Weights of a small mixture-of-experts language model, trained from scratch on English Wikipedia: 2 picks a token, 818M tokens.
Below are experts of layer 3 (counted from 0) of a mixture-of-experts language model. Rows are named router (the router's row for the expert), down (a neuron's output weights, with its number) and show model dimensions 0-127. Each number is 500 + 40 x the weight over its row's rms, rounded and kept within 0 to 999. Numbers have three digits each.
Before each expert's rows: a language model's description of what the expert responds to. This comes from a sample of Wikipedia text that the model never trained on.

# expert 18
Description: Commas and "of" in lists and titles, plus pieces after h or H such as h-ig-hest, H-on-ors, h-yp-othesis.
router:533473457532479524558472476497424485489581519500536496464515560536387488470514495498487552459494442443505551542515482494406566477552537498457503438497523479532450484481530439500466445553550428471536483551525499547536494460436504541481469480493486470409487441513405493546441544532523475524435476545492513486572545560514488519583488540501517472477488467547488497463472533551549507469554
down0:463481500438423547488499498491470478473479489463511505562553504571449520509507552486529515487496516493457548428501434524449494463450471527463493472452435570497449510577467504529428461448546466453504463512472574528463547553503502445549520557530474569551554526547524479561496489452471523532427474571445534425499475557488525514412485511486509449524504458526451574463516554544454506512531

# expert 16
Description: Single capital letters starting names, acronyms or headings (A-lbums, S-EMT, C-RC, F-I-DE) and subject pronouns he, she, I.
router:536478440508509534564434485479475491453579573497538488492558552490389515458486488481488625479491490455472537520534519508476560466572562496470475454492506512532447513499479443509501464510568486503485477531495514562504534497452488499467492507461472479426502448548425483531411580509522440580452489567426471463542552528502494495514502508498486459442504437504474500480449509533508526508579
down0:526506450492524458510465533454533497490475463498477471468491538485482619551474468440490534504505439487487424547529523453507532519460544576532500418492487556467444433498437512536490525486582433509453477498558518561518525512548557467485500501558517513428540469491480522505561520509523516445515517479549440505448519587515477508411449420466535489470498507445485565480527428457487519425512

# expert 20
Description: The words to, for and at, and early word pieces like ass, tr, old, z, as in ass-igned, B-old, C-z-ech, tr-usts.
router:515489440511467510533481483510394539463568510490504499453520544527388483487511478501486543490510444438465552536540484483431574474533517496455496452501530481535457486507517433496514434561521458467518509542512531569551479486455498560491455474482509471411475413506402489563447577544524499480429493533461512503547531578521485506581483512497504466481505492560499494445462505527549503498573
down0:538514504488514561527489424554535504433478487400503521485470513515487505461592482498466454466558459452514486555508489458509581464530499467529560478485495510488516576523539449537562570452499590479506526504458477449499509498497533410498560517421527465526596436476439543477513474477509464530488477463447557489486376513476500523443462531454518486542497522461459480483477488466468525455480

# expert 4
Description: Word-internal pieces like e, er, es, a, especially in capitalized headings or table entries: D-e-feat, R-e-lease, Defend-ers, B-er-wick.
router:532496422525517528516469434501443507481540523486520527507525535539404506423495508512497543496484447438542560515477483491420532458569532510482439447492517444581511499470537482506454488557537465459473482534522478556566486456479495506481522511462528429400473484502398522540445538545511453533442472509461485520565599566506502477544474527513505463414541450503520488500521510570495487482535
down0:568503478493544486494502575464441499545461442550524450451523494463431493478572480535543482477512508524498484482543508476514427526503530517497463550528536529569451430507573417475495526476588456539574482490421501463483514525428487545543516508509510464523482549545448530560628494548541507444468502497494524496474513533476533585528522496450463430498478488471501481583541549465489521525525

# expert 26
Description: Periods, commas, ). and paragraph breaks ending sentences, plus which and that, and the piece ur as in c-ur-ve, D-ur-ham.
router:522476470501482515550479495531388479472558516510540522477502558525390488494512499522499556442493446420501531524524476485423594467546542531440508455461519491529477483458537445518495485514550434473519477546506502588549486445458484564512491478511482489436479469535412493529440544538501493525403468543511523528557574567495450526556475520501487493513514478549489498451470530557515537491566
down0:485567526567516484502534457539523494544445493483514458500524469474543540458573575470523439524494442544524475499533417567581438524529534531459534513457490509443574508553507563526481484519510512426506472457457508551524548512475510509517433590498524492516500475490454522531540461517417514573448542536452462536462572529577512497524456477522516483461490475561436474534596519500467484486474

# expert 10
Description: Middle-of-word syllables after n or vowel endings, like N-om-inee, Autos-om-al, nuc-le-ar, Ind-ependent, plus the conjunction and.
router:516494441534478539538479479549407532491537496512533503450554550497359490452516500481465549443479443439455540525523503490426542429496539519450511448510498499527465489485517457509501449529540447480508531524517506554521502484457478531495471494504455478391478389554443477544462551542525493551415484527466528504539548557535486534541467527516487480473528463547491517453483546549539525489572
down0:459541425469495487562536470502501569479447505500488524453451429495467469478550511541489468500516442548495479449482502413510465486552553510483524473474441490485587454462523457548513522449480473565501512497536451449513432513456538463514487464470482522500519484479500485470465377504481525538495483452499432569506516441476463511486523493471482495473583545451607536549511514408488531595531

# expert 24
Description: Word-internal syllables an, al, ar, el, il after an initial consonant, as in C-ar-otid, Ch-ar-acteristics, Cath-ol-ic, Man-ila.
router:502507429505512555585493485477439548546524507464519484438592532521403461487515508421478537478490456406521530546508520480414592478521542534479490520476522524530426507494519478503482478523579485482539505528512491542535472500474507556497458441505491474417516438509436502569440489556483481524447476555467514505609517519508479528545485542477510501457491435528494511430493564545539497471522
down0:428575455544492352456473524523433487537581479465522583511493500527484517514485520484520507483445514486483521510494546494498461450532413423462494424502552499512525471520544518491460510549488529495529479418423539488490475513513444469531537597545527498443476514457505504528544509484486489529459456574539436409507493568443563528520528510462523487498473473513531538516549479471474527502531

# expert 6
Description: Subword pieces inside words and names, like E-ug-ene, ex-ecut-ive, t-reat-y, plus short word starts such as sc, th, film, season.
router:550488427509513558529457516556437515488542502504512520461492528467421487460532483490468526450500475465469562530528437498421528441530563507430492474498513456548462521511481448508436448566527439481492505520519486561556479439458495526480443489543482488437476481535447492571394546579540478540442479571475533504596540551498489524525497544508492448528508506560522489487469507585539507499533
down0:499469502411486456508512525530555522510468493506482487514482493529498504472525509486498444468508431538541553496549559523503451517471377559537527526447468503470508502567466526511494506547436436490476445528487551480544442508521521495491549509519489469558476514535527498504458567502529447556459485485397491492507442521442509552477504548487517483495494565396578499491479447504518366462589

# expert 14
Description: A lone first letter or two starting a word, often capitalized, after a space, dash or quote, as in v-olt, R-unner-up, ar-ch-itect, m-ultinational.
router:499525461543499515538530502560473495500538454439505501485513518437434468500473446520482521480500473432515510579493466511431506454521523510486457487524469480509465517470483535484475507563550430450536540540511533577482515447435484532502472481485518535370527397529409479580529569554479517498408513544548517524480475533537488507557507562500502413519536526477514543436491561501506465437506
down0:556492471535487488503450434443536552455533557530486452481528540548458449492440520526583542494505544518459440507435472616501531479515558508439457468546551454491521495455469478521472464480531444484539459534494519535483438507521481527496492487473592562495500441525483498469454418506484492472463465549601473514440495509497430498510481440520533487486525560495558499422472513423561481522507

# expert 19
Description: Vowel pieces right after a word's first capital or consonant, as in G-u-iding, F-or, B-y, Census B-ure-au, Zem-u.
router:451464471533463557522475496490443463499512525489525490453513533554373523497560516485471551481527435541444473569495530495414539485622526493474514453503513490556490466493548495504505428513483470518579444524527487524529505416458498500487491508506497517502478463441443502467472534576537551513430461528495517499588460553479498542528446562531483401500490449516465501469480451516521473441542
down0:471520471552503474512524463507521497515522496532507469480455484465481479552520504541447539461532508475529498458484456557535521501535460454432467457500520437430517478490463553527399478478519450442521389463492452405444502529541505470498431484458524463531483595560490506478520464514445505482477512424428507469412547399526427538473478548515522455493486532469490494529475413512503492499441